Below are experts of layer 3 (counted from 0) of a mixture-of-experts language model. Rows are named router (the router's row for the expert), gate (a neuron's input weights, with its number), up (a neuron's input weights, with its number), down (a neuron's output weights, with its number) and show model dimensions 32-63. Each number is 500 + 50 x the weight over its row's rms, rounded and kept within 0 to 999. Numbers have three digits each.
After each expert's rows: a language model's description of what the expert responds to; "comes before" lists some tokens at least twice as common just after its tokens as in all text. This comes from a sample of Wikipedia text that the model never trained on. Tokens count by the router's weight.

# expert 29
router:467608538546507572563520545496556424466424457488492540481536476405543495495582505605540434519415
gate0:488503572567456532422561581486459486599540446467499521516491447500450448479540571457476468470494
up0:471460505491555599458425459537591442533458510568499545593555485431442583611468446541577551557434
down0:523509383442507495505437506498353433432489426488426465536517540580350527408549517495581512438481
gate1:529550499501491483401481518519469428502541511508351480497440553426467500408526436513489488630456
up1:497525467566499512457522487588505536535487526452558508462530513565470543494588473441512582481477
down1:487633523450467459530494500480491540500536528450514570547412460476477433560482489539527526550556
gate2:489575451501551532503480466489472465450548590510472473486599611473488533515578521478472475506525
up2:428515477432611626549508517464528523429536551516501429533555540511563537523518429466497531472493
down2:483527470483449483421517568487570488571451473538496477554510488485515448427554551556548500535479
It responds to: Pipe characters separating cells in markdown tables of election results, squad lists and sports statistics.
comes before: " ", "\n", " —", " \"", " −", " +"

# expert 24
router:477542486459495508504555465552494500410486521438455489527539437523474422443563550571488535431514
gate0:527536464448509455372503506493538405538549441483473489620495477543493565626498508550463497490486
up0:513531455422493464464532491540489409488527490504523479604470486527466583622514562582467518522501
down0:559473444510492578527553403575466485507524524457549482491419553449512470579527494479465583444502
gate1:489571474494460557539573385546523524564505523537366462527532501581523503585448549487545484435451
up1:464521544400495497560604464397453469492557462449624561591458493529550585483551442532460485443577
down1:484422549472496487591495534568492567512435553492522522531526484458453535520475552530439523448556
gate2:488529511429416504507495459497487519520409490558483466568547537446561547525436502513523549492493
up2:501363534512484510437502568532504491471468468480500452422528499491476410490506494479484513460425
down2:472521478511519498418484529580506529531576522488557555465473406412424515493444490479486522472531
It responds to: Possessive apostrophes after nouns (women's, Piglet's, NJ Transit's), the preposition on, and word-initial capitals such as V, T, Q.
comes before: "s", " the", "a", "A", "in", "t"

# expert 46
router:513505520510432494565506478488464515542494515577554456448493487526436543455599536533378472479483
gate1:524553505508547547388438472574436431461528516498441570579516488525485501486584504451571579450469
up1:581527534480516595416481444556495438496553498487478537596508501519480563479576521484521573406470
down1:457513526488543559501502517502519585416632423580586497514547528627409421420474518520533594531552
gate2:461548563436463595520445474442505502478534531392492413453538421450469547453573514592534448540486
up2:598546511521507417538527463557434463542404425483365501473529473462472463479522601428561501546479
down2:480506473449497583495586478540490492405521444505495505547574590566540429515487437493450491469569
gate3:515494521555463390559479474617550520494485439520576573449541521398555433496524564535459561418510
up3:384536496459605637429534565419445481520518525490365410497473448560569539500483425493524486582513
down3:528476467575424546505489534488516510547612456458452393510421479497511532557550415446472439538551
It responds to: Label and category nouns in infoboxes and tables, such as name in Binomial name, medal, federation, family, species.
comes before: ":", "s", " of", "ly", "ed", " for"

# expert 7
router:497519600472526423497467491493489563485544590574527568499494455494471512518549534495548603543483
gate1:489602548544512464466553387502481477520463493576483600478594576486470476499493579479479429499510
up1:457446465529482564540498598440561511550515502419509495495420425524532550499523395480572572516500
down1:558541495483419445539422498488468567453480542527502508528436425482512386550489528509464481457495
gate2:515482443512523617459449546449491480455452581541491486497536527570418479441562481540449424571491
up2:498528519472504433528541492561541456592520491505501457427475471491644512532461528475612576375456
down2:524434513525542588480502562467546538583523486495504539439576442536499343447500467605516496501491
gate3:609393375502461467581498428533474490475479511500461515488503477494557459422466547515450549525514
up3:408539495515574493424556502445527475455508536484574509522512555495546416507599486460571475594420
down3:487535646464457597520539464452454456518516454604613400533480438486472463504448483461466413510587
It responds to: Sentence-opening pronouns he, she, He, She, and nouns like film, album, record, plus chronology in music infobox headers.
comes before: " was", "s", " |", " of", "==", " also"

# expert 10
router:475450460556504540501548512575613404454547473528501437463485463565480566520470433484529502575590
gate0:515481528502582483515443492434582497487533599498484550467522452470477576621574449434495535492502
up0:450616520412484498474466451412445519519578480569470551530495578540545387467504514491512505532495
down0:601426492483474491486571560517502520517572513413499468549601472576470451496511494508549557496493
gate1:491456512540592468521492480472540589488531490484383448387437429524449417487583485541413468516567
up1:486500474491576476482496420465518528456476498437469451532532404517405466537514536456428477409459
down1:461504453494547462558549515555447426589566482570535457555569474563498584451472486497506576545500
gate2:428560528565499469473504464511468555458553507425481555485465485501498465593557438530601468456419
up2:582414567471561545429605595531602424549414496515522537486554549469409561425488473531471489540500
down2:410512496530463575467472484513558493455499500560387518494402495462489501572611602471464491525521
It responds to: First digit of numbers, mostly 2 starting years like 2014, plus word pieces cor, vis, é in Incorporated, cornices.
comes before: "0", "5", "3", "4", "1", "2"

# expert 40
router:493557537479550514479540499517555426504514472597435590500532459500439484490553469484477548545573
gate0:508507515514421432532517538575445410625542501542478484485460461536552507512568580461482528503536
up0:452415480507448523508414476469560576431482500535499542465540605536465474418442442586462479498498
down0:529453480589521521524532461485546565581555456456425578466492487510508505524520516500481387507451
gate1:488543494459534450495524521415483577563629464606577520446468465486481506510478498489461519485563
up1:585472445542455516494468501499556528457534485582531521567522519436528549391448554380529500553406
down1:519538413458412536518502532488483429549481531527488520480479563559463524507542506564455559486422
gate2:459556500508582491550470458486436472487463511453471479386492479605464395513557521561553461572547
up2:484506419464464481486509569521563486474580392489448505488464508437457578508461552489473538494423
down2:509431441565462364418589528459517517574554523473497588418585545471573510546500540526455526473569
It responds to: Standalone space tokens in tables, lists and dates, usually after a pipe, comma or colon and before a number, e.g. "Leg 1".
comes before: "1", "2", "3", "4", "5", "6"

# expert 4
router:571494541471482340466427550565428470420406464473475486486447530473519388458458540542496521484463
gate0:463467483559468524548490441518562529527538557449550537489507563503491357543494464612453466479543
up0:490507497542498441540516497503537495491485561504571541487482474461386449442517532494441435525436
down0:559443549447608458536484399529473648454498487542535445537511457534442346487501494477471508429517
gate1:504487535549527471473520512450532517477547563510516473416548502494515464534468510460592438541459
up1:449504494444537506579504483509446464526407418483488451533440508529489485495543454551409442437579
down1:446502477456414475490556502567412489440456574416572545458535523430533431482458527495429561569411
gate2:454531494534453568448470433517463569498492465442508529554468434452509544474550393529498423365492
up2:445527587492571524480415559595447520498493512556545404506553474480487500498473586448518532519510
down2:426454532463576630472479416483651478590492470584511466555562507569477482481524488499465425515380
It responds to: Short function words, chiefly the preposition in and article a in running prose, plus word-initial pieces like p, c, Ma.
comes before: " the", " ", " a", " new", " member", " addition"

# expert 1
router:479597515526396588550462535532600503474448521492472505518565461415477455533558506515508458557441
gate0:528545591501478534528488393389435558476498517596563423494470482547474555520567508503444536602533
up0:453501485518550496456495518512525521490488484444464533500471537603555422550444453588583483484608
down0:440464437488477462464511500466503467580479514519598533556452522522491456462502489493425602556413
gate1:513509428521456459505454475457555448475576400526560572569633456540538551475566509516482541523467
up1:470468514539490544511586475515502551532399540525446473428431509454482463539451527443554458509626
down1:503465602476507541468442431575514523396535444431460494507441584354437473512502515452436452558445
gate2:558467425517520501407565553497459528552481593508411513471417536408495450557541524448468483501483
up2:463556565506532528582481428510500469459507388415590579513540458573398533509554344567558485528556
down2:398569563507558469512468522462539511448556489449568423478464477464491443505458522405528492591535
It responds to: Semicolons and other separators between list items in credits, discographies and sports tables, such as ;, |, ); and closing brackets, plus but and however.
comes before: " ", "\n", " —", " \"", " Label", " Format"

# expert 20
router:556543487429471496574542521447543437558509452535577596514589489516409445472459538587436516488462
gate0:491428522380490453411510495451454471479480505549515500548471554404502532452612434491484478486584
up0:541430440535607530537383512545495553438498551436581483448557438546592488542422484539514606502459
down0:443517469521496490528508492482503520488487555572487437501489421355444467477462478373558527504474
gate1:494521522477475544434489530542503482447406476547457598500632490476485426558530511549499480408433
up1:555495542499565455581503516473494543494546416512504397495410548557467626468511505485433490499507
down1:573468512584513623503558594524462537465511590472481541476430460477553465540425479475513461516482
gate2:399545403518514495472459557466557525443545520433465439500488589516436468540492564443459489494506
up2:500506498483492493528526536563473474523460451515451505469525447402612582500424480547525454482456
down2:467465488503473494517538568546499488411492516504570460467465539436531476431414451501502500490467
It responds to: Prepositions following a noun, overwhelmingly of, also from, into, between, during, through: combination of, series of, access to.
comes before: " the", " a", " his", " its", " their", " this"

# expert 37
router:447441576467586562481549391491458458605578510532448502474470600517482554466525501488505519502508
gate0:492419448483562447513529531468417411542561500560516471510505457377500496493452524519583488511550
up0:473522527549478535505533561562533620429458547429511498451542564552522465453525458561482493510463
down0:498518570455543524482538411498438505557520476466545513517468545510516437545566588483514463429553
gate1:522454512455582538496457419528506519572508435459430488502538476549496564502473378459549545451567
up1:505429483469553480500488448574552512477536443483514587533530464510433541486528416573532559491574
down1:480535529467517548476465541595571467492446461492442558519460464467487425484537402497498457431453
gate2:495550531450454416523565518533448544483539508513494489535568468549552501413493487509533482466510
up2:544445430524558571459492424468521509408409455514529498477504523501548507533487462480520459481493
down2:481478446508528588504635500567554514561411446447450503500531468524581490502614496443466481425430
It responds to: Ordinary content words after the, a or and, such as part, member, role, high, even, and sentence-opening However.
comes before: " of", "s", "ed", "ing", " to", "ion"

# expert 31
router:516580621427482507511460472535511488412533506496450500558557500522502414563527450504558473444537
gate0:494524457467535415540490522461570484549529426526474528459535442522503444437537438411615465423531
up0:520487440538568603542506541559455587470418472542574446495378545460498578514478549434402495482424
down0:438513450446509544437461453601496454499531497537531570554484573453494498515575473575496557493467
gate1:441583563483558463475438473442446466465449459558571569582618542424534454487492503503485451482516
up1:528475510554528504569556468518541557545493564455440509473385528593457485522526473493491574473477
down1:581474527546486500463507536504477488541546470466507544540422498460566462543421528638476571463560
gate2:470465505488452454450340487452491424507557525507438444578562491539448475459509464431436453410551
up2:475484549459413515408439482458467482475573501464446434475590486583425463403498390502425530431453
down2:494486501498462496452520525559505581476508436406467452580501476630529472531447446526395497440581
It responds to: Digit pieces, mostly 1, opening years, dates and coordinates, such as 1995, 10 April, 36.617, plus should and Ho.
comes before: "9", "8", "0", "7", "6", "5"

# expert 52
router:480526592452596455470510588473598585504413373513478415468478562521472606449486582467465537471550
gate0:478543534447488536521527552526554475492437450504495528509505453476417514455475475573489652571516
up0:539504485478398452485517624555529426528402456460435508448498498447421547535471502562514528505515
down0:414483521402556516554552502447456604491451465583470462461507417556495477527420462471462641533512
gate1:493531513560464420420503507556576493448430532492545523416584569476421445475387544458475485453600
up1:492555480509551569576511493457507475581553522506508506542548418522461522490490493495602559524523
down1:468504440517576518522596521542502428516591478537522544460498550460534479459373538502475480552496
gate2:600477425414434448584471506425488490442448483483433561447558469441386541460409557535500497506522
up2:487474572471417433538451444516485500510437535473467483496482462420475467441482464513485545489441
down2:472499531452496479543549469503474554529510486563536498423529539490401481498540505402497511484491
It responds to: Single capital letters in country codes and abbreviations like FIN, LUX, TUN, and capitals starting headings or words after coordinates.
comes before: " |", ")", ";", "S", "C", "D"

# expert 3
router:532516515449526442582435555517534462491562486562510481503636421518498507592462508503486531504562
gate0:547522539520547435460445401519464452508550468445447511610525459551465568572552568516526559553531
up0:580539590496549486480417458463458466529562491424433552601520419505523450550500514463444494479577
down0:493596515533479524519463527612504497524472503468505541505522477516392502480487549427516400370520
gate1:528485557552524568539543460496507455398464480410487545462487522509554504566515480372451451611554
up1:587565499489452528521538453476517546525509619524555504463494462466529507504563498491505582541451
down1:454498480386531501521479505575504492516539440425498488528526441540456458520443500514495471497514
gate2:491517536561527503582420426495407588498513598505578476508522499446469376513483513460563462400427
up2:570563521474579608470497460444471474504559395490553516566506452494652488495547587414561596564523
down2:466458385562580523482456412467466479542499467525509481459575391459420468540604513487513466548507
It responds to: Colons ending field labels in infobox-style lists and notes, such as Country:, Producer:, Note:, plus time colons, degree and prime symbols.
comes before: " ", "N", " \"", "3", " UTC", " A"

# expert 42
router:554464496521408500512471503458585353529443555458537558468479426518493473565568499523460447459424
gate0:447585434475637515584538514501555416599487504483489558420455515511521552459538427475522524478489
up0:563518480461484532492528534462528490469463515507520504548423476499457490531511466569602500580506
down0:451513561485519559427523500530464434529397525428516452461429516462491449517419560531532468505581
gate1:519527502528492433502376440431532393505516564527435551477447552467456553513548418501503546549492
up1:597521491498550402472424434389485450431527496558463553516427551501462473518570439500533474518485
down1:566426457444483467490473516519535461448486488535462563438461502524507384518529509486499428513510
gate2:434567488519449413493476475542553487461420501481498486567533401465589476508621540508513494468556
up2:508405487544612528571589449474496560473553531544492499415496457491518522543498426534471478492429
down2:494487514546523610459403443526504448564507529495474454445548447410575501520468421541457546485517
It responds to: Prepositions and conjunctions like by, with, for, after, while, when, before nouns or clauses, and = opening name section headers.
comes before: " the", " a", " his", " he", " its", " an"

# expert 22
router:476475539542526584534532478549467515532556490533558510519442608547402547484495527533488475481487
gate1:501492492528444383457550427584481473580499454500585458532544577479441400555522433537486546485558
up1:439551456523565533393507585459523469479557547454441512469475439455551511480550532565531431517506
down1:417488492574544483498598499517468474443476476574546594497575448543489478432488515489524502514509
gate2:484475425509566511488475488506481508442430542528548527533429478526529393439578487445425489479451
up2:528476409470539526469431473524473525431488534512558505594439460558503487467494392491452471411523
down2:501448561525556403527496467606420459496503524570493472547534532530460415517533539498536521506502
gate3:426614486504398553507486518501553519507524481557523493401522468508386445462540532474620493454497
up3:451597496465457545537539479528567493490513496563512461411530490492377467477525539511578497454450
down3:459507540523529584587548529514509575476484463535537540399474585633438497444579527459579539482520
It responds to: Everyday nouns and adjectives after the or a, such as side, public, life, short, and the piece wa in airwaves, stopwatch.
comes before: "s", " of", "'", " and", " in", "al"

# expert 6
router:572564426503483461465557502438532523446547581520473485520464599569500417569562586549431382437487
gate0:494494533526439555512519542543471521441463473496460544569486394553470503466486496462482424536545
up0:462506493535444573449509512523576481530555439509470505559403469442548517514389527529446492484483
down0:480467497484516426450470516544386535546402453537481537507369448488361490524476489438609493517508
gate1:498450497547476522556502491476505501543530420571492424523428618541468473530494481507564394522546
up1:578494577511466480509490512481522387506500390563554493481490525549393536554508452479453502543585
down1:570470504516509475454570486503572523484505512443540545554484415545471578485446513540547535524446
gate2:562450438470480422500478471509654429453555539457442472568385452485499507443534492510512504487508
up2:469515481490513551479433562495388613451521534525558470483527586392490432497509591430499526569530
down2:550453472500468457538481444500402585545456539492543560362524548492588477482514437542494442564498
It responds to: Word-final plural or verb s and similar suffixes such as -ers, -ations, -ous, -ets, closing nouns, names and verbs like arrays, vows.
comes before: ",", ".", " of", " and", " in", " were"

# expert 5
router:505466401505456527514513450517430516603474524479443423461488453462525575513469488490515416566525
gate0:577484476572460463530498517491524477534547506504463480483493494517449497461542480425461528597413
up0:573499578542537403494510468452551557619549437510473511492453527490547538517497384469493497546501
down0:561624560411523474512562631496398488410558434479535513508560449436499400498497581506521561479565
gate1:508540535463486467495393427434530493446500545505480483538489463471537541488494469567487537581566
up1:463409434586483532499570544567533439544493459501495485509515550515509499538517476479516534483512
down1:446478535426470536466553417515565554498458582590544463510471481353585439555621519517567488484499
gate2:493494466457482479522567465513541552446561424435504578519510455522587472542493549485503527430505
up2:455505554599562516555388506518483403481486501448435427525520508430452503451477462585521462528543
down2:522548520454460445539448496521541494488506471405466475460394440488515531599408487503552471534481
It responds to: Digits inside years and round numbers, especially 0 as in 2017 or 4,000, plus sentence-opening It and words like million, century.
comes before: "0", "1", "2", " |", "–", ")"

# expert 28
router:477485551549501594602514480452536485505463472533466599452541468503515496505509471627458469520442
gate0:523516485440467419532377584400575518467518562516523550567471442550553443401492484490511513494426
up0:505537483454497427511411568501559511489477541504467543564505466528535458416481492534478551554408
down0:558478530397461521529535505438527444505481441466538561542511465603448501500466578490499537496518
gate1:515485518494518477400482493457466464552523491467466518406497523474491490493449464527490474482425
up1:493469497471516486401478472530498504529570436453433557392502520506450487510419500524505493482417
down1:506588519490445519526405501559401483450493498499504549583543527488474434493514504575496583479513
gate2:466490551491510468480483554494528424518520509479614508502469413488500499464584410484536417510370
up2:570503512472589481404569608418526416513537528471487475510449490432482472501634367586474379516421
down2:543438540394444542529548337586452515424507459485497531442480549517452516523509500533524427555550
It responds to: Line-break tokens ending table rows, paragraphs, list items and section headings, especially the blank line before a new block.
comes before: "-", "|", "\n", "==", "The", "==="

# expert 50
router:547473483426565464457557491539555447529546524415441460546556420512481426526525475479568490496468
gate0:564628438501573517430412549441488538602373504558559466507557488501481507478573446477507582446445
up0:448556428416589467468521585515414539502438511439441551539535571555470549497510418378522567515438
down0:491425488452574445386516518474458461564404465519516470527626502474535563459504500443444554446475
gate1:491584419452429410549507530536482542581487497541515602530519529406497550491459481484520499570488
up1:475552430447426449500526503542455522511456426496491449500500485488521581455434525452590555529444
down1:558486457471463430564520518430488407489583541459486582445552447434489551542400492432530457504504
gate2:510510496469523390543422464474568529503505565421454585478455534460612460429492526464404534518534
up2:588448560438544443575431419452458517498454466488528517472537525496518424473570617439402488489497
down2:536508516531591462497518560524490512536503568465523449419503457528484483466477479514555481476578
It responds to: Digits inside years, dates, scores and statistics, like the 9 in 1968 or 0 in 2007, plus An starting table entries.
comes before: "7", "6", "8", "5", "4", "0"

# expert 0
router:444509477506478497470541585462531434520524430614548491475550503388541484456528445463520457424579
gate0:515487590547481439497485496439440404496581460516553438495603559486531505481554540391568524497474
up0:480533473479444488417538488484479504548585490438470452501528491462484529529537350477461599480427
down0:434415489466572637556546588511586419517648496516454453500477493411554544436584469501592496444536
gate1:442595508497521499546479497548470456693481462476538525487432596386609460479519428533515482501520
up1:414526523511556541499509514523481437676502498497532499465406553377591480449510466520518466492472
down1:495564500515560476472478523488437483484594593545426562445465498539572467571530527509514539585543
gate2:439494547506510491572550499485528498441449457532530514514568447484550563379365568568577468515539
up2:492545467488507554527532501469496566525491441439527496548532510467571543489428501535555498469533
down2:498448448599554463463554492424532477584499537454454377461500519447438563603429500364486498505427
It responds to: Spaces and en dashes between month names and day numbers or in number ranges, plus the relative pronoun that, e.g. June 10, 12–14.
comes before: "1", "2", "3", "4", "present", "6"

# expert 54
router:453598469555539520557531548450476488532545490497564532418508449431523461437429471524521550473549
gate0:458453456562495521475530434474510509405493554558514471474380486486504535535625491525454481556470
up0:538569491488490439525479493518499501569493492402481535507606505535488510482403510515482507460504
down0:553496463504537536445424543498463563432542395443575448503452525427518477447515497455455562593592
gate1:535540528508454415542499505440517480497462472456521488545522452505481496587489508475482488556443
up1:533513504409514458502489477555483523514629525505541490428475466469510512434488544551535477458494
down1:549514477429506438427565532523503474418489485492542559559552459437441477551532514491534452401446
gate2:495586472546465510490478483518524525618524524506448460617458500535536515435446474554494466464447
up2:484602445539502487516462497532527550623570530477442467586469492536505517450464433537497472456450
down2:426427520507485566483498510637470534557576477465440442569499499587508482496508467480463480540581
It responds to: Opening parentheses, quotation marks, brackets, dollar signs and the article an, typically before years, birth dates or a following noun.
comes before: "1", "2", "born", "S", "C", "A"

# expert 56
router:484581417492552545565497504440395548525377545513541402467463501504627495494448560484502567470581
gate0:552508536389513511528467596508526456568541539561473485459556593431569395512531492454567551486472
up0:510451540598505489463538410508473487390406505462474558569442487467457545544530527516445434486513
down0:514471542505600488504498475521518490608500539496454440467566510506400509550498546437469476516483
gate1:513536455543483537506519466465468554524514431571545499458571515477576533469548509652598482527576
up1:449498550566493429524521499549538475502488596478428513462430407556463439606489515377435486500467
down1:502467411502374551469501525478568477518568452485455479531491571494520546471537507504460494421460
gate2:498485481485438527429528638558523454446475497458522579467557429518510443412500490558466585495511
up2:488495493532501485526481447401443565541567390419513390464429485533508559513375454593489563548513
down2:518443579459558485498462490524475437494480454548517475507490462558429514458471534462429522545460
It responds to: Closing parentheses ending list or table items, and capital letters starting a line or acronym, such as L, B, E, S.
comes before: "\n", " |", " is", " –", ")", " ("

# expert 9
router:455520502517462532405406448556469603438518508420479512502492443470536474472465515476578534582435
gate0:547476540527486513536465515478530491591450509509401591456525491471496557493517480470517464520467
up0:621472529512487448551485502561540472529484506582406568486502420503463528497548502418532493528458
down0:506509484498451433480425456512460455613464514516490452501532507547533543409588465478469477494526
gate1:636472537516474541554427483557427529475550441549459459486561532578454606450512461481415486444545
up1:344576472505455511428511516516599513569457512523529484484530493450453471575471510530536489510428
down1:391454519468606529485474535486447412507489610446477390444502461514513415495517565452567471563432
gate2:443500462482548482448589490499588452481493496506470556491508563503425448507556466375454446433458
up2:502436528431511441439519560570430526427391520499553545499537529518486445541562542497523465467502
down2:547519562545472467449478496513480525459519507503477388550494433490540499509452618488531388543461
It responds to: Single digit tokens inside multi-digit numbers, mostly the last digits of years and figures in tables, such as 1958, 84, 674.
comes before: " |", "–", ",", ".", ")", "0"

# expert 13
router:449415506433547415436515537562554558508585471453511414504470539490475496524573502417539418476562
gate0:507474497556452436491483522576499442505488451559612459513513512413593487513562527512570503522480
up0:474485484475530527494510463485527608489532548452436551508510471550417545510429442516437468475486
down0:412436398518493513524524541553545474503509481418479611495514496466483377499498535525391370557506
gate1:531503520526507551491397522517462563497516518450492480519470477461450504512543593516499455509493
up1:470519518466493400478635442477577448530490495490507522467543527547515523496446416462472542497534
down1:463567524350502452413508521520559480521505520417495498513406446458520495526545501557416494449449
gate2:642472610449485472477498440490512498463444579462489381465473487454520418565460456537480460590444
up2:448530501497513475527545485460510549497503563436502475557521569478574524489470520598471475602488
down2:461498517521466540467546452496498514495543646528532523437358569430490514569433467511470524487531
It responds to: Word-initial pieces such as un (uncultivated, unpublished), B, I, ac, and the inner digits of years and numbers in tables and dates.
comes before: "3", "4", "5", "6", "7", "8"

# expert 8
router:448531486572431517460570488473419521450423551516521513542479415558511477523472487490442441531588
gate0:463565414513523435494482470474499563583409504409496446514411438523514596551470547430488573560566
up0:572496425519528470549551530546528526534617543521474488462544595486496502465500568381523494503492
down0:507527525482451499465365530519510436414426502537528539493501531443555433581501423503579488535522
gate1:527496418449504553478500468502528430550420468488392586521393466572495524560474507529525404509477
up1:547433526474457559512478488444512452431385450607500477433472553593429500451538481532462455546502
down1:476455531462487542559479434523449473519494487478591399452499579546458495502569458560482495483474
gate2:551437584544512447549448594534518524578521468457543422482553488548450563498503455449524365523442
up2:542515458468415562499578515472508526423521546476429520560554575570502515474534492501489587456494
down2:591408485442427432553501445516558408506501480458501502447443416598467535521505469448517469535429
It responds to: Periods and commas closing a sentence or clause, often right before a line break or heading, including )., ". and ",.
comes before: "\n", " The", " He", " In", " It", " and"

# expert 15
router:456414542511560377526471524476491445501445460491494519429440409500435548516474537489547473478498
gate0:510505480491466493528497517589599507489553470491549488569552446518466467597574491558497501459493
up0:479621463523420518480562408440568513517615551437590496523551519471514480586621499484568536477512
down0:609467570435576508579530354510475529420488487499442503528525581524477462544514447471448580518404
gate1:441495507495614493527522572457529502566494471439477494481419493433492541514496452598531532484538
up1:454461518553585462492424530564554469533495519445442611535459460487499471498506521608492537498478
down1:553510401527564434515519551480545547400460572497515456483560580415496483484492529473483550521581
gate2:466429508506543450506450549493494507445571496478493539502552507454502403636572530422436510520521
up2:421411462494518508449526536475428499455565476527527426484503542466443458486572650494483518532452
down2:591374540560576502477587562486495522479461519565559496489437470522542473458506590550480433473580
It responds to: The word to after verbs and nouns (vows to, a stop to, off to), plus under, against, during, and St./New/Saint in names.
comes before: " the", " be", " York", " a", " make", " his"

# expert 58
router:520629465567580405531417474580451557437620486525472564493496572532455420452502447484555594498455
gate0:384467446471564461491508564545610540515492500549538548476484496464508555495501490553514454486550
up0:384439525538471481555460567579493525471618482501550476517480376445477557588477572574580549506545
down0:537467557517546468477464445451474505441416518458593470403526568570508511542560456549433487451535
gate1:457529585475472520552427507459549552456508547486542527471457498489483414566477493552533536607507
up1:525502503598565524469518428519405389566506542454494497580476428514518528381494444419518498446513
down1:528496389629436455565552516610486530540541493435409447478561448536502459521494563502465446441569
gate2:467453368455500451478510405576520457415396430433469455473451459503435476478532532499516540423471
up2:404479450445504494467516429551543453501369417487400535464478443497439509508449529476501612469455
down2:461463462488545474490458600511453476464585485461521505498445538596472425444504444549545496451493
It responds to: Month names in dates such as June 18 or 21 March, the word not, and commas or digits inside large numbers.
comes before: " ", " to", " advance", "^{", "ably", " one"

# expert 34
router:551553567516529443487509471545496513507543413453553500471510450406409532495449430494502566539436
gate0:525445436513532531485489473505500462545554514483417519479478536453527517461533566493559473484391
up0:511548425401460486478554412537549470446552457450507470549618456446536466548587504594525488482578
down0:476519590561501505441538532639472493466557474415484538417465599460467543516435509600455496518440
gate1:480492438515453469423505423440512573479445551486587498532482578460523573463451477452459595483518
up1:521505479546445473460484430493480599455431504520550530533478527489500551442446519445413502507537
down1:570520449488534404545486516510450534411494442516571575542528522497545462501494495440442454458571
gate2:556525432512564502528477503460436585517398526492581471499517564449550509455571553518540514519458
up2:443512472481492537518523549474551423446469543522418395465525490574567471458455522491425574541494
down2:469463482387533473421401531387501543422437551429439569510551432540461498503575477593411434468494
It responds to: Individual digits inside coordinates, percentages, scores, measurements and table statistics, plus plus and minus signs, e.g. 42.97667, 7.6%.
comes before: " |", ".", "0", "–", ";", "5"

# expert 12
router:496553468461499540444538482515491565569576458602492536523474494474445541501621541470483451525485
gate0:497454677522562416540491493383449464508487590560456471538482462461407565493478555487502412520498
up0:481527602511460459590504463456499464486492528484538506419491502531422566573522447498447529497498
down0:542513496561525483447519441526421489523511539423455605557459487530513487505552539512554450485509
gate1:603410512521489522478555483532482477524544544516460419526543567551454483429442536481569510537534
up1:598443494493499511417498544508577497529585622432391436533539605376515520458477541500566472542488
down1:503520557386551412476482436535557495536489494453452573602554526410528564541510496468480490503529
gate2:510495547567565565447505498497539449498536485585539568446462528461479586471446523483549420597609
up2:490499424536487563456570432571632471471561468526536528533442459493498573487453537487571445565510
down2:515543592460491544567475485486418510620569502601449535558431488488450462523545513527511545519560
It responds to: Abstract nouns and noun suffixes (-ment, -ity, -ion), the pronoun it, words like such, including, part, and capital M starting words or acronyms.
comes before: " of", ".", " to", " in", " as", " by"

# expert 62
router:517561463486451452489448468470407541458508535480463536432492624524568484595527477475423536553564
gate1:529476461523551343506506509500541418448575533607508447482544528518487555509532466510503448506408
up1:533468603528481587469509600516460590493432487487459579508492517442488447560418558538467507457535
down1:476516445484549440514404475489507466391461506571427452510562461496475493521579505535591477542581
gate2:417474413455540516549506577426549569501558523527544447509530519488453578483488472499557569610474
up2:446512474469431551513493456402539545460619548440461465523521534583531514465543562602554497488477
down2:472518512504492588542530459471465595526615544522583486625513466435491484466455682457507417448595
gate3:493603507435506503515456469574523517479482479609537500473462581482485571467509531458476534497516
up3:494461443490562532560564548560399484485579546452479394478480452538550448452510452458513517482523
down3:581598510482446532572442535545442547433539530458512547530510485359479514510495481558479556423573
It responds to: Common and proper head nouns ending a noun phrase after the, United, a: series, area, game, system, States, Church.
comes before: ",", ".", " of", " and", " in", " ("